Below are experts of layer 4 (counted from 0) of a mixture-of-experts language model. Rows are named router (the router's row for the expert), gate (a neuron's input weights, with its number), up (a neuron's input weights, with its number), down (a neuron's output weights, with its number) and show model dimensions 120-159. Each number is 500 + 25 x the weight over its row's rms, rounded and kept within 0 to 999. Numbers have three digits each.
After each expert's rows: "mostly gets" lists some tokens that are sent to it at least half of the time; "raises" lists some tokens whose logits its average output raises strongly, later layers aside. This comes from a sample of Wikipedia text that the model never trained on.

# expert 8
router:513467531468493506559463509495486479452467481492510482516513524468541510484492485512495480496473517474479495514539534427
gate0:510501510494530506497505519502471456505499460476480538502516487463495532497527536517477492501497473480462468533465530519
up0:498513494525491488490479505487532553532557474505526482485497534494490535543488501522453492521547561478497456501517519525
down0:497490512520474521482477487476511458458488480525473513534531501513449467489514546509518495483428484531506521501469473527
gate1:496492535472499516485521491531499509533485507490472548494466522509473499513520468523456476498530491486511481496513451472
up1:462449531473476464538510533475457482521493503513471502504513507511486489516461522471505486457514520473486535527496521518
down1:497489517479487491505529520489520497500477478508544475488527488463484512508551538490515465504516504520501464456519520523
gate2:463499470483520498516477534515456508494515502462504536502490500514508543527517495459497538501515530503488492479483452440
up2:486475469506493479474539527532532487483507492533527520510474476492515504510542487509519485457520494509461465518526459557
down2:505487486491519510547512493492500465513440517457453481505550535518488523505440511459498547491517513494514506486474518474
gate3:509508497492546488500507523524483545529545503513492496481502494471495484492483495500526504488503515507477486474503491536
up3:483526490507496561518509516511467495554531509475473530484468476540461494503499474505558506482528494487483478501507528531
down3:431553483539477453495513532471529485485470496538510472548502523491466506509490472520498464482519466490511541484460524470
gate4:527526526499513476477496485492528457488476493488514515473510533513494531467467474479486491471508514454475510470540476467
up4:487538467491505519506510482493498488503469507540530499540515440479527483471454504540520519520506486541490503520498498496
down4:516468522505540531493528476503491467465507525521484501503491474492435509548466474523470474501452452515490423506527532538
gate5:498493527489513572465499477517511539518517513458478491521487497507428485518491547486470533503495500498506496494497499502
up5:504500458462507499503527534498457493493548505513509541461543477518533496530484513491492473473521494505480495513493485532
down5:501511474464513508497474505504493508508503501528491514502458466479465460511481472530490473497492507566484478501541483480
gate6:513485497508512452518502476516493460512491486471510424511498476493500475530506537494469479514508500489500481495508525415
up6:467504461478501489529513453486506564470526464560507495470487510492485508499525489491497503496500487489492512483486503508
down6:497480518493496508563500479505472513489473490504520530477546482487470474439495501501518523497465481466497490493499439504
gate7:490511557513498510528504459487514499494559476512539497503498522524508481499499483498471456480511472496492465508489512521
up7:476550484444524486474495515516498494502504468527486503552537510521506511482491511572495502551464476516510505532486515545
down7:485481515471492458470554530522510508500530508490504510507478489506492516483541470480475477533499506496467501494486492446
gate8:492525566456516489505526495528489537508487492538460457457491527490488502502514532492533487491466526513438534505500459509
up8:480509486531475503512488529512435478503506481495498471509467473524486489494496504523550528525488479496514497473512485507
down8:528537489520501520518513506522512453495470560521474530510480533494506521490490510515514547524470467489518485499507491481
gate9:486531468527500470477494515483506515517525483498521481471471547490524502489531463499465499508452512524488495503511503479
up9:489505468545536532525487513521511563542547503499463464497494531499498487475502493490487488508452521507479523486553464487
down9:433463470477481473510514500513518509503505464531482470497467529495490509481535510475491487471505501495489524453492488504
gate10:536529524505480508487526484550463494516507502483513538528500536454467520471508476460513508517472511484520482494500493534
up10:516509485513508531470521536518490474486485479499499480515472515460474496495512475466534484495486502526520494515525519535
down10:505500541490511531526532514508500485566460505524494506463528483498520514465490510507508534536491487470483506464466503489
gate11:521527529464476501444495440471552498492516492492504522504485458552489446506523514501460497501502494518491539550488525464
up11:504502555467468519477503484511529522489473501477525569494486450507478482471467503515525494514525549537526492518488478517
down11:496493455459515525510506500536479491460498492493547468499485499465580486445494518527476514497516514486489493473530508513
gate12:503561470470471520506534483515461476537505474495488504504462438543505476497492512464501522484487527496511491471471514503
up12:503532468517502443485520514479486504459543465462503495500513505516457517485524530505497489488470525462567534483483528507
down12:516505486489535486527479513520446509538476500488532480499486513467498481490516484517520528492492487506531484453527505503
gate13:480465467491519483505496510550531475457495504524505474510524494478514464500509496427505495491512508530463452525522457484
up13:533477507507524513508455497485485471483495488543470460506468522462540457480470506491519448495464473502447473580523541447
down13:473481489512463508529506537492541563478527510486490483524495495496485518487458468461476500472533501540496458504532480525
gate14:512541479529492498522492525487512507528505495515480537501516511500559458567495525487510494509490521475519507522530511493
up14:510500500480514478492473468516499477501545496475498498528502478481536473519470465499506516482511505461482543499488537511
down14:517504515491453462482545514543502540523512460518482477483462511486509481515511497508470546454488474488506521484533522473
gate15:536488535504480496453503486508496481448521497502484540499464459544535526527509522502474517476502458451533501492538468493
up15:488449488520515518522489477518474531510532531498479555526474505505527501487495458507524490520482474514489502452515486543
down15:490489475457467541492519480488513481509475498533489476469499537513521537473518514516499475484504467470470505542490497502
mostly gets: " is", " was", " are", " been", " l", " has"
raises: "y", ":", " |", "ing"

# expert 23
router:474517496482507511514493501484480480484522474508502509539488482521520511514530522521496512512461503490483450527517512509
gate0:524507515526527504512535480509402503436504478451478498515533547495497506490548546496472498505515458521458530465447498493
up0:520462510513514533490484465527470465510497490453495491510537523522510535519524521501473497543487492556472475471533497472
down0:480526453505470522489479491524531475500559476493532485504480517473475502501507473524518513512525549497491507501496515506
gate1:491461498470453493508504512464469499533485482518497500517535529476491479523463521527453456495498517504481512517532549496
up1:449485482464503556508538511427536516487522496481496513460488528538536503493515491505492512520488516456534506554496503451
down1:461521506491525523535505547465516510484510480492538474541466551472526468502520498494515466464514507469508550512527482469
gate2:467456519495508494532480480510467510467484550511516548526483505486518481521491508503488504493540539495531495476502523509
up2:498508467502464503473468501484459456444522467494535514500521474499490462479476490496504496453502487481534541475472491478
down2:507493545475526445495474502494519462518495515489497501525488486479486478502397536505504511462492533540523505515505540504
gate3:486475489494542514509436504488540497493517497486503539456473477479500471503515509501450517499503519555457515486529474493
up3:508533505482483523523522498521489503504515560498478509497526507493471499516484453494516479517510533519502487500484502489
down3:497486547498467436462496501490479513500502491519456515483518520534478489461485487459492516505493513518487506541554492541
gate4:532504479482500512506512481501518484511517518471529489484447486499534553490490515498527490491472494487497468490517480525
up4:538489531478521501523543517508510481512482534514476517543528445544492458522489501508485516508506491500558506476488518548
down4:478461525470540519512480518497491500475499519532530469520491520510509483497522526488498503507537478485519490524489504513
gate5:496502536490528465508465520501516544505508509491495477533514510507453559494505469516469494472482485489508519511487491435
up5:564476504496524480489463482540510523521504505482450480517473492547533535451508497475468485547514503499496500475486495514
down5:537467490449517498529552514464539507517502489511510514496501532423430562501490455518470464485501522494516504504498505513
gate6:492511498525445525534498526470511452495519485486507523557500497477476511523497494501517493487497466511484498444528472502
up6:496507501479492511454519465508469519527511478509496489528510534489485487462500461475493469444518548536516474499526521504
down6:518491509522538499478490459543540519530502511441534538519499493569504454518560537509566494505495466499497467489515513480
gate7:495493520527492525461508536536480493518493493508485516512541493485506493496476511481523514522533536555519494483527521504
up7:469516510546488533463492522504473480535520503486484500456466495527458482501493510491501512517495507532486513520476513492
down7:497482503487491457530528451505508523493502560522546521524530501493477460500533559506462500496477474435520476505503479533
gate8:515479469492516507458462486486516493458410472478495461505464541504507560498499449472507480542476521510491477537515516515
up8:506512452451508441473502549500432496545497465484503474521508532512524525540488500496468507503508527499499514503525525498
down8:460467486524486510477514515554519557494524488489474502512489510530487498495476454530526477489536498482499508474524531479
gate9:511474521463517455488547479486516497494472482470524558484536511519502523507483495491502473512497474462489547520570486561
up9:501494550529517486507528529525500493510531496500532528476506494487502508473477451543476535468495542473522470494457481506
down9:466545502469490505523505509522443480517474466486497479481529491527503529484497508472551498489496476505495548514497512533
gate10:506500518508509472516454517491461545520480494485514455469479498486507472518545480496500538503489552528504497473541514529
up10:476509509478497468522493490486484505522480477481550448492478526463454481484551471538481514513489530507500487535538480532
down10:501500464495526512472495518448532511509496533557531495499523524496538479514468489506492465513515498464526470499521472519
gate11:477495460492483527505527516517488524479466500489531523503474473491504511507526565512519488476463501482497529475507527503
up11:494496470508534469481495525521489487481454499479516519496482473478491494539482547472503462480492509476477544488462518477
down11:511505512491497469488504525508500495515476474493482542490478469499510494472505493511494455537523495448469542495498507499
gate12:515447464492515511509561517493497513480494529494477508467491453487535507534464448480510474526484531503490508472494516480
up12:475492473481469491477476507502440533462471512479515451494518539500452523482487511526473526452476499543510490556510473476
down12:508511510487482510449506508518490493499507458474502510490495493490500530533462502464492517499495515485502518497527510506
gate13:518486512526513537467491506477479516527509471533504536452492485484508519469507493506506492505493495488465506492504495472
up13:497512507477504497500473471490537460481495465468523463521485490486439471561484529520508503519523506521509487477509496531
down13:487548529466551528499537511531504508534482485504491517473546501479521507525487524514509482514502524497515503525514518500
gate14:460492474502501488502529462508512496528468521470519533503519507481490529488498461520475483493547525490485525475517549535
up14:487495497487505534495534520481497478451535520542503497459479455533509497507457490516509455517482532498459498539538502515
down14:523527519524495525517526509439436462496525463488486490494535579517486462497500502525489515515520531524462524478491516479
gate15:456485501475495485502539473485481512537510468511552493504455518537498494505501512534487526523496545517508484439509491534
up15:473565542546530533507488529530519485467485460465522549479488531466552523478509487487492520487481511488477529524514499512
down15:489518541546535482510513483525526454498490547473513563493487458565518499496482476537538504496507496436488511507523499502
mostly gets: " University", " school", " list", " School", "ok", " form"
raises: ",", " of", " ("

# expert 17
router:509512498550503532533488502522519456442460506498486522535497528512480504511479523504465493510495526513472504479510518469
gate0:450456434490507483489463502504485493509488519520515484504485575511481531520474536486544518514473501501491528511474528511
up0:501510530493514542533508494468503512484502461513486484500468497492483437529540470523508500489488487535495483492497475512
down0:512499463496470493477505470524497488495533496511492479528490527482544466497470533534475529515520482499527487510485503565
gate1:515477450472487498522528510506489500482525471492501485489482491510464514500465501491496545480478481487446504519499499517
up1:488498463508477467540512561524486468514529496499540519503543465460514486533488512534458510498501518488507523454483503537
down1:507536543491476493491514493510499467471438495521499477525500473478521568526489492501503523466502434482524525488484460469
gate2:476503484515493514494509514475493464475480483511511494494507511522563557506540501475557527495488503500501553494516479493
up2:530457469497519503477450514517477482482491488504511515552485488517470515503482516507488442525517522513479502510476480503
down2:520488524496502497498500510443502479492525494478505509495512532545468534489547500489523491509510545461499495477498496493
gate3:464474516491551518504507548470490554495483510555518540522547477502475431469465492486501524499510504523486508505524513485
up3:487507455516498490483502466533503478482485467530495455527471474492526533516487478515528531526509509467535526498513523504
down3:493530499487482490498532525494461546503490552482509508468467529516499483491476503546495503491527556515504511511528503502
gate4:551535474478520527473495489515470543490464487506500545534471463490492446490511489494538439511513502487486494521508543513
up4:520488506470507459480489499486489543524500545511502531508462493491523455502505498559486464465461460466470539506544485527
down4:502555479532502538514517470477508486486496461488506527452515520493499502501527514519466525540505507520536513479489510488
gate5:508553496487491539490500524549510550465509517496536495480482481461483484493443506481510452530498503523486521545493487498
up5:494511510516475471552484509494566469517526517530516544505509526505532502515504490510509498491487495486514470537541506499
down5:479472469532493490516512513508514479496480483452523506485488487514510499484528474515524530525506486494504536508502527482
gate6:479513511472466470462443492537493509513497497490477517498474529495529503445456534524529544466497510514482492482491517514
up6:565480455526516552518496550499502487511457481501528477488475494491454525482502519519481472495515500472526535528517506500
down6:500531523511528444484490491464510499495545516529522502490492519522460553472476513527496532491469518512478501503492518492
gate7:522487509492520443514473520521535501473513506474540484495497517536510482516507497533487506514525532531518487514489479472
up7:509453525492474492504557519520497479472527504459464481467468536491499468464501485517521463506509474481462488465530543521
down7:501500501502492460493479446511512530513499520496500502549563518477509512495497476465554509499508471472507483488488499505
gate8:496507516501564524518504487460502522475458524562505553510484504512486462518444534460479508481488471497484503450523517435
up8:501532522475507493448480453547502501506536462486521523497512560493504494532476502526502476471537485527516517463510461491
down8:535508476539488465513495505460490445533472510466481500489474485509530503498529491537523525530497478518506474501497487454
gate9:466495488513495520517553525478507517491498521555497503474515546526548458455519442505494511498498481504472468467517487491
up9:527531462472491480515512532513489495475467491481514503503472500497510472499453503520502523501517503492496468511489503476
down9:526457465542528528436452533521511492507535517466525473540504512490483469527481493548502484511502478497493519502507486532
gate10:521487515472479462480458488507459496513496543489504521467491508569498563500438492485467495473479499515492519541473485523
up10:524557538514513497490506461491520499537505497502497530505524497447522447468506474490523495509493517532523494490484507447
down10:513494498527514509517474481491498478490559514490463498538503551482499504455510478458478501522523492505507492529517499492
gate11:521501503486412482464463495502511490532464534529497473457455498517509508487463530503482506500497515511486510491514479482
up11:527478464513481531476489437538488456488497486518512501481454505540470538546496504452451525528476497478531550496519487488
down11:544526502513529484518524433515510480482482503536499492487528494496451479532479503479460498504490507510516508483418504477
gate12:483531513493452471478515517473488498501475480499519529519526494517499475517456517503495556499523497488515503483487510477
up12:540444478508481456492492552479503500534439485477518537491507500513500451483495520507522536486498509435459483530481520466
down12:494483540487556508490566486492462507537500510458544467504489500469492492526505539518487515507507492476494506536464523487
gate13:509503523482466533504492533490488474499478500470491488492465507515505512454496460535538504484522498518492473514569500544
up13:486446483454483494494467505480529535485521482507451497485493484490492509487520504502473500515458541471495546502484489477
down13:557474471439527527478489544525502480527466520494512512532506558512537458520489499513468512525491500515510496458568487544
gate14:488492542507527466473479557545489537475555462456487505541485487510455490557523519541526457550514497491481477487508508488
up14:545474483463481463518520527486492497503487486459545546508470491528515504535493526470502508527503498499482538500482505506
down14:513501525473511461503510522498511535519507474525468518538546538451539505479539516517512444512490502503510522436452496507
gate15:552463474509531490489543476525464481488478504495493509513531487500512482481502470505470537472511479475509504549491503535
up15:501541495474499491512515507518507497490517480525493490511468493489512520507500520491466465552460516526516543484474511458
down15:476474499486447509508520468494495494474543497494540504488525498528488517493481519509513500481487494501547515519463487474
mostly gets: "-", " (", "–", " \"", " S", "="
raises: "A", "P", "S", "D", "F", "C"

# expert 21
router:541475465507469530548498477453490484493492496518498497525498503503493499530523515517494493469491523497447473478517496504
gate0:529476484436494506494509502474507452530493503512463496478515561494506493513539467563450486509511511510468475482472478488
up0:527542488480534520514481470488493492477454475519519472504529490486489481489526536526465535484487529488514481505478520527
down0:468501511562484471511458499500504484546477497517470481503518507487486503515510527511471503503521483579518492470450489496
gate1:537492515491503485539523510475494524523545528491489452489487519533509487442496519540525501464522465492487499479485525498
up1:461490517485491505484443521469492476569502491499470525487469502544493544527459453526533526483489510476497500504461480533
down1:507465514489517483529498467487526521500490470516493533536499511505459525538452507504525535509467531481525496480541491476
gate2:487528513459468497535480459495501498529500495530501497537510472531517510542486489527528502480530523474519476480522544475
up2:496500485489498498503483526520510488476532507486492514491497498467509495489477506505501517437494481533516529563464472493
down2:495541520507500523506500496491497511535511493476485539469471505476526525484487504500545534506526496482488473486539489564
gate3:464549513468502526501537497511493482498491485527494533463535520460503463543516522500511517484508541523504510497518480500
up3:489488520493496476487516525527503458506504483529478481497488469481474461534524497509539471528519459490521522529507518463
down3:488483485503491513524491523482489538490496498471519476512472473514458507536473455477478485535472472507513477519505485499
gate4:505496493526512488458515529481532501521547480517479532478489528500480503499505493464474512488511538525533474469510497521
up4:505480528502508486469487450534502533466500494547506454467557512497499475470504519514511496482478510515484516475477474505
down4:499492516525489544512511496492488466502504536478507484532500505480500522516429476481533506515496489502519453498476481475
gate5:528512473435495553491540508493475523476516518491519518472483529487473455525521477502508512497551468499496494464487494553
up5:519521485477470525502523492502512524526509489485509481508532516518473507511522522590458546508530518505471513529498486487
down5:509484489450535494527466513491514513530437532467498481482507520500509480497484503508505488528491475548506505519521547505
gate6:486519431485489478489486505490503506475518500538522515502488507525503531457488458489459519479497485518485540474519520475
up6:494475469504521518533496505471530498475515509491525467480527534487511506501491485480559508559451519528465502512472478529
down6:504478554505487493452535466448473471523471513489479476498517558475516541478495502545480515505512488504478456533510504482
gate7:490518460491502467486458516499492468487473521525522462507487470500527525474519485501496508479492537551526463538451488492
up7:508513459480486527487482515497472510481473477561522504483548507505502503469492482523480440514534496538529525448466529469
down7:523496517460487484506500493504533496484545548525566491473497512459508496498551478493513501479511507580514474560463511478
gate8:487523486460466507524557454523554538560536494469472525453509476457508531504487508495482475502481506464475494521517498528
up8:500499477481472513484494473543483501475442528519548518486478489476484536518514508513472509484498479491485494493498525486
down8:522489509517533491488491544517521529475515478480480525498512497519477502498535517500529501504518476447534517536511531506
gate9:465514510525508502510547515479471553483474514483519552531515514490533479526489473509504521511500503504532488514533500521
up9:472503479518495475539519478495507525504487466481497506486451509500510507459469472520504510495512469482526453482506511486
down9:490473510472543499491509491492487505501441510509508537485489461520495484539491490536522539510496544487498509467472464484
gate10:476542455562504539533545461476513504507514488496492479486525514527511513516488484477484491475519508469491508463486455488
up10:551470536506507489496481492487506501485482507481457481492483544476499517536489473497527498485498482496512481476471519552
down10:490488533471498477484488489491519490481496527457497488476496504490510475534533487487520505575494483505533528521496496518
gate11:519515484467471477553500481461517442480520530426498472510493497493496490491518495500499474517484519486492506481487520443
up11:528505453510520508458475472485511550440469478531487520487447471507506522495473500480491481499484499482530484485495504563
down11:510510525546480437514469519486497468520512471522498490451511514542513506470525481477473517484446492509491484497495516529
gate12:514543485498494510494504486494460483503490491531493538509463487491517532485481527495430515475540501550507465453495462466
up12:488483458524511489551519496543486510480510526481475470499467548475517478466458481465482516450489508546469485494491473531
down12:484521502503480542478546492518530530496463468493509499489493482470468500486522490479520529520467517490510527514559493488
gate13:472493523527526495491502504476503489497500448537491493508508460511488480491502511491517515498464489474477456504497515508
up13:509461507548475477486520483492532456500521463515508546519495489559465488534521498489467522477482500499506497543499486493
down13:485539493462448500502543541493506517496482500516541503513505502503513492513493507456548512505506488484478495487525427519
gate14:493480542452505497511488521503440500497525527496492524513494482515491540461524476523546525487461487471507519510515515498
up14:504490443551489531490480514509495481504455480483526509510503496490481466479506508528539497443506511499489509493516539460
down14:495517536506478481438493489523548499537502542489497513480498528514451495539486467522508515515530484496499536515531517511
gate15:492512485492492495538509520528529513491499489519493494458510493490429484537498516555484496482486527496523514492545486500
up15:525507540474478464476503530496501527499482521505503496494459498532487529517495497461498494515499471517448506485497481471
down15:541521493503502512518527473525501496515534515527510489460475461451465455538503483492491461475527477509469497560487474528
mostly gets: " it", " He", " It", " he", "l", " she"
raises: "et", "er", "es", "."

# expert 14
router:558539500471513505497490490507492502429495532435478506522512502520507504520466520508528498488497505482480491496543490479
gate0:533508496521486509521430465517502504539463496521509494498525526467484485527487495502486541520491508490452487468516473492
up0:524477516577461496517491499514462523551509494538482452515539536462465503511495509522486503518503503498509471503502450523
down0:480573486468458462513554490522479457459510523487557545494521512513482498493565499505556507476486468525518474546530477538
gate1:520494489484453448482558479489550488482533507468483462487537485507484550494482477502447490490441517455518502501498526482
up1:487554499537478496506503537509486462498509521564575470478509519527529505498485508487485509471513486484526503519480495509
down1:514502486543493498560503501500475504519500522504500464524477527495503504517511489486512508507466547568508511517485518504
gate2:487506543518510488512522469530465494550498544499478492485504509487514503491506472493516516515521494489487470548465511480
up2:536478514545490498484473485501505467530484525531504481495522546453512509543544460504487498494512488501468509541528545497
down2:510494490472489474511525537519512475505480504494497467523537512549488474504502488484503501440548483483446473462517518494
gate3:448515518493526533487520511525510490552503498546488472509532507516507464498492502526497484526530487522508525529520453536
up3:511484454509525490474523445481481528434502488491497469444465449504476521470498523513528501511519504497473484488474506511
down3:507505520477497457505498485503494552500480503488490567514524469516502509499516487484469493525500485476482450542517528512
gate4:516498482506499516513531481561527477489493507486464487490514497514520514512454528525479474472520502473524452491461502498
up4:479505484502492529509488494510470508504495494500459548508488501514452529516452512477513523522463515519490505483504502552
down4:534497500497538532488536549531506521504507476518521531493503531504491501485531494475490457467439531494482481463488489539
gate5:537494474491483487511567515519498543507497522550465508474514496494534533497476527488498508552492529489439498467493519501
up5:490455529529514513546497554499493533446500484497512484519500533498506505481490492474507511481487480529524489474483539508
down5:520514501518454515488496508511474516495457520505491489493491487517469532472577470506477497446511495489549491538526501512
gate6:514539506491526507518495528536499490529517498496459522540481501528449497525536527516504524487456514478515474503529481471
up6:508546521511459517497483509520474495461499496455507519490482502517482496529473512430520488506472529540487529547524562516
down6:500504485504433514479479478465507503529460453471493547557486501512496497493525501505514474487509528510462491529450453449
gate7:547471524521524498504490494502454526503493518466507525473465489514483488492550532485535511479492504517449534455516545563
up7:493500505470464500537519495483499482506484474505481555467496480531495507530488482485462490469536480479478494498533521512
down7:466496568486505509471508566528546515479498450487526469490486507509493475459490509540480509533505522527492512440498531542
gate8:478514543540503511481530461493454487463479462485485458477501557514529499514495479504546446483495509474478502501502471515
up8:517483450518524496504502552505549465492543425490528497475504515537489487519497495484511508543512486490481518480515508492
down8:537456497505541501473546525459447493509514555514513460511509568497543446460526508506520488532497529462493503493485490509
gate9:487525466484468515511471488475546447512513517500488484499530479485469493521539465506487493467426426515437489501509487516
up9:489493468486501527493500475511523504521471538540463536507509521504524517502495529522511497472518532491456517507518497510
down9:492504513542547479490474508520497481490498500546461443513475508497528503519501495502493496477501491511511502462476491490
gate10:504497535467507536481544535544463470486515530502497505518449551477476511516522504484498528508499533478474464507513496509
up10:468531457484446523531499477487487493473480497518498474497498480479522513496519542458483466488539516523512506566480505541
down10:480506508468474531515543467500467485536528537485497485529492451528541510493486498499482498469488512509427490451514470502
gate11:487465533512505471487501549530479471523496486490492502468476505513467535506505517490458496497485539494437469504513489517
up11:505522522485499491511521475495530517484501461539510472572480451520500458471514473513502501427506498441487486531554520487
down11:484468460569522499495501534455500464524514524501497516495502548519487453487483493490517510482506453508495524444472520510
gate12:526495528504506464501558488496494527521521513476491528491528527535486526493494507487484551506518506517482495538477489466
up12:483516509505428481504489516479469505481524471534497480448531579492512509526489485473498477465479505497470516546537532432
down12:566504511457486502485571512494526480509503488497492489486476502469483514495464529455491513469472504520493484481547530507
gate13:517552564456514532490467506537522482519513487534501476565557510497533522492536482464477520469461509479458493546480469496
up13:496533507517518495505516489489498509515491511475502517465515509523498504488485484484511523530471542516562530519525514480
down13:480512465526492513486481488451499519464480525476538583536507525535499523496464496494478480513504511506513494484488485506
gate14:512516526528484512455552492483494524473472548489514530508488499538464497468530492480506470484476508449510515533541487522
up14:543488513532496538530474528523496515517505470484512544520510515498507497498513467426515523485512481508476513505524516491
down14:518516508525477482461526492529493509532523487474519475508494516483464509555508527511457518497488495475508510483479518466
gate15:481537500487503487546495490500507533505513508526495477502497471496549481497499504468477518492525501550491534545496443497
up15:562500520478511503506545531507516493510510517523457497501539489532511487504515490510503499534482514496545516483507520518
down15:491502499529497496484462520541516507504454497476517497512517497519487513503544542544486465482489486462464488498509503506
mostly gets: "C", "S", "A", "N", "M", "D"
raises: "O", "L", "P", "V", "I", "U"

# expert 3
router:496514528512478491502485464473516513450498490499488509520502518530458534508497498515504526484473547502496469506524503488
gate0:515494486507514513486496520537495468525523532498532510476479537523450496533496505478523535504541490524499481496492493482
up0:489557478485548503474500497467517468505507491485529528525519460461506477491513432551502501507499516526543475510477513516
down0:520550536504461532489488527507467508528524496470523441527488492514460520502517501504541502478491476531484492493509538513
gate1:517486492504508496492487433489514529505526502484509482460477519523498548514524471505498532510506544455528501459473525509
up1:504465465495461476529527489478520524513520486461516545505492477471491485460511525530532485510518517496515518474453510465
down1:492470523502491514497482519494488480477511538480532458467488517454537497506481554515498456467511499535535489544515501502
gate2:501519526524539473481514488467487480460546523554481451490507508472489485462443475531533479505508531503497511474498484518
up2:478520467528459475509485485499522516468519514513483484497504485482498497451481491470493482516498487589477455535504478488
down2:495543496490522495519531491498515472467536474509507509492464513463525559511497499507475521498488504514509521511505501463
gate3:459533516529483469529487532510509526501535510452483495542472523513479515508513501528482513484510490534507489469492559491
up3:432485516511517486536506519504502511507538527529479523491493528530514529516496477484460462504487503484528547499507516497
down3:466511473504471479495485478463500488483520518507489545505475482544501484476512542495499487495498500503534515502540492466
gate4:508535541464517516523468462552492461509485483511497489487499538519470492503546494480459554526501484507466507533504528511
up4:458501471505438470494504498511539459515509471486521538520486478480513460480519480510447521494555493470576498531450505539
down4:513488504479493509516533513511456515498498538468539495475473499499530479502501483522444501477539516478501524491502472433
gate5:470493433532439496470528490522528519552524498515506523496475510571497486474493500463494529452511546499508533518465506490
up5:515459522476493476517506509506468488517493491508528519473502480488501542517536506469490551460505510505473517506488502465
down5:537446495451511530511468502526521477491524484458494518512495466458472510517493469515495497522423475499470470514501481484
gate6:519468480538482509482558513517502488478483505540466490517473508528477497498477520497510514525524487500493455502467505489
up6:491535521494473495487493488536521528556510503472486499509468473548493448534488463494471459484502491474488508517580498546
down6:525495528509500505488447480499469506497524468509512451502477503522482510495489542540490493471463504473499493496528489509
gate7:516478449491516509479480492522459520487531484480524436482488473507466470473495492512472512520464471462487520478495484519
up7:500488455442493457554554462508497501486495514504506490516539493529458454515494508469483503509528511476480473548517483526
down7:517499531472502510519523457537441569475508463522520475543541455509476483510494483501473517518501502497493477531495452500
gate8:526503500514480483501496460465470517490503486573486487507479554498514527480479490486556488509515502512527496508502516464
up8:514528546490486504493511494471499479521489461506536547574452472503489478540479489463502501517518513472526505512465502500
down8:478510515508517516475514509483477501515500548515450476497470512425485467515460524504498485505508489488487523487458490493
gate9:542527461484477488490489512503453506505501502461451531470540487490543508489498528497504490499428493466558511510531537516
up9:507475506517518532501501474489517505482510489561568525505498507472531490493505514526496497488475548498473504495506481495
down9:455478476499535486517447473535494589501535474484532539545478510496503506496535551510480503494501490493518495493476488486
gate10:513492473523525504542470520492511480485526489483498519505528514435582485484481487512484492465504467497498488511462483504
up10:459480501514493479467506518477520518515518498535511485521459494531477502502503474475434506533455468520541534455554526514
down10:507536538494504458519492459499506477515488500515514507465477482502475509557484499507537530465473527537472513504486467508
gate11:536515468494509483494471516527479473477507526487506503437483491511484523472450483522496473488508508490527533557467517538
up11:472517498486479471494508511507503548517515474520480500534474483487481478539532517480541507524472492493489465514491533479
down11:535461491507471488482432527502495519483479512496517495477501470515537492511482528487484502562510455522511462565495498520
gate12:494496501494503495541484524478540523538464466497521454464518539482470486470490508512525477547534515482491518492437471490
up12:491487471524489529503510449482493520505488495492518489486491486511509468512491554486527526530482452470463538549488474521
down12:507492507494513496500523547454545502504494539519493520476500529485465519502518527483522489480498489523478560515513490496
gate13:490494461488491492466483499561497529526501520502488475492499484493488483497499496480499501497549447508517523492506518542
up13:484506513499502508478517507504519541527500499522503528519434541531493473440522469497544459534516505482513466485530532474
down13:474499482485488500549478511557518563465546506524476460469526514495499527548499469460499498532491499475467489509471441504
gate14:461493441432505523501516491495514523499507488491528536497501532494507504494495524523489511469500526461488530473536512519
up14:539489521524475461510507524509482499482546541534521534499513483479491522482514472505483497443488489518472442466516513508
down14:472493488486550540516505504505485526505525500476477506469487512518469499523519523474512540472490528521535501534475489521
gate15:519483498488512511508546501520473473475504551494509534458481526475510496484526442491483533458502476513551526496524487474
up15:485442507528500498518459507484484492488526523525522508530491488550482458525511489526454487498490513495537501509548457473
down15:522467472564466505494507503522517505496491487501497528500478513531481525507547499462477537507509449477465529491499488560
mostly gets: "p", " p", "P", "ap", "ip", " comp"
raises: "ing", "ed", "ar", "s", "os", "er"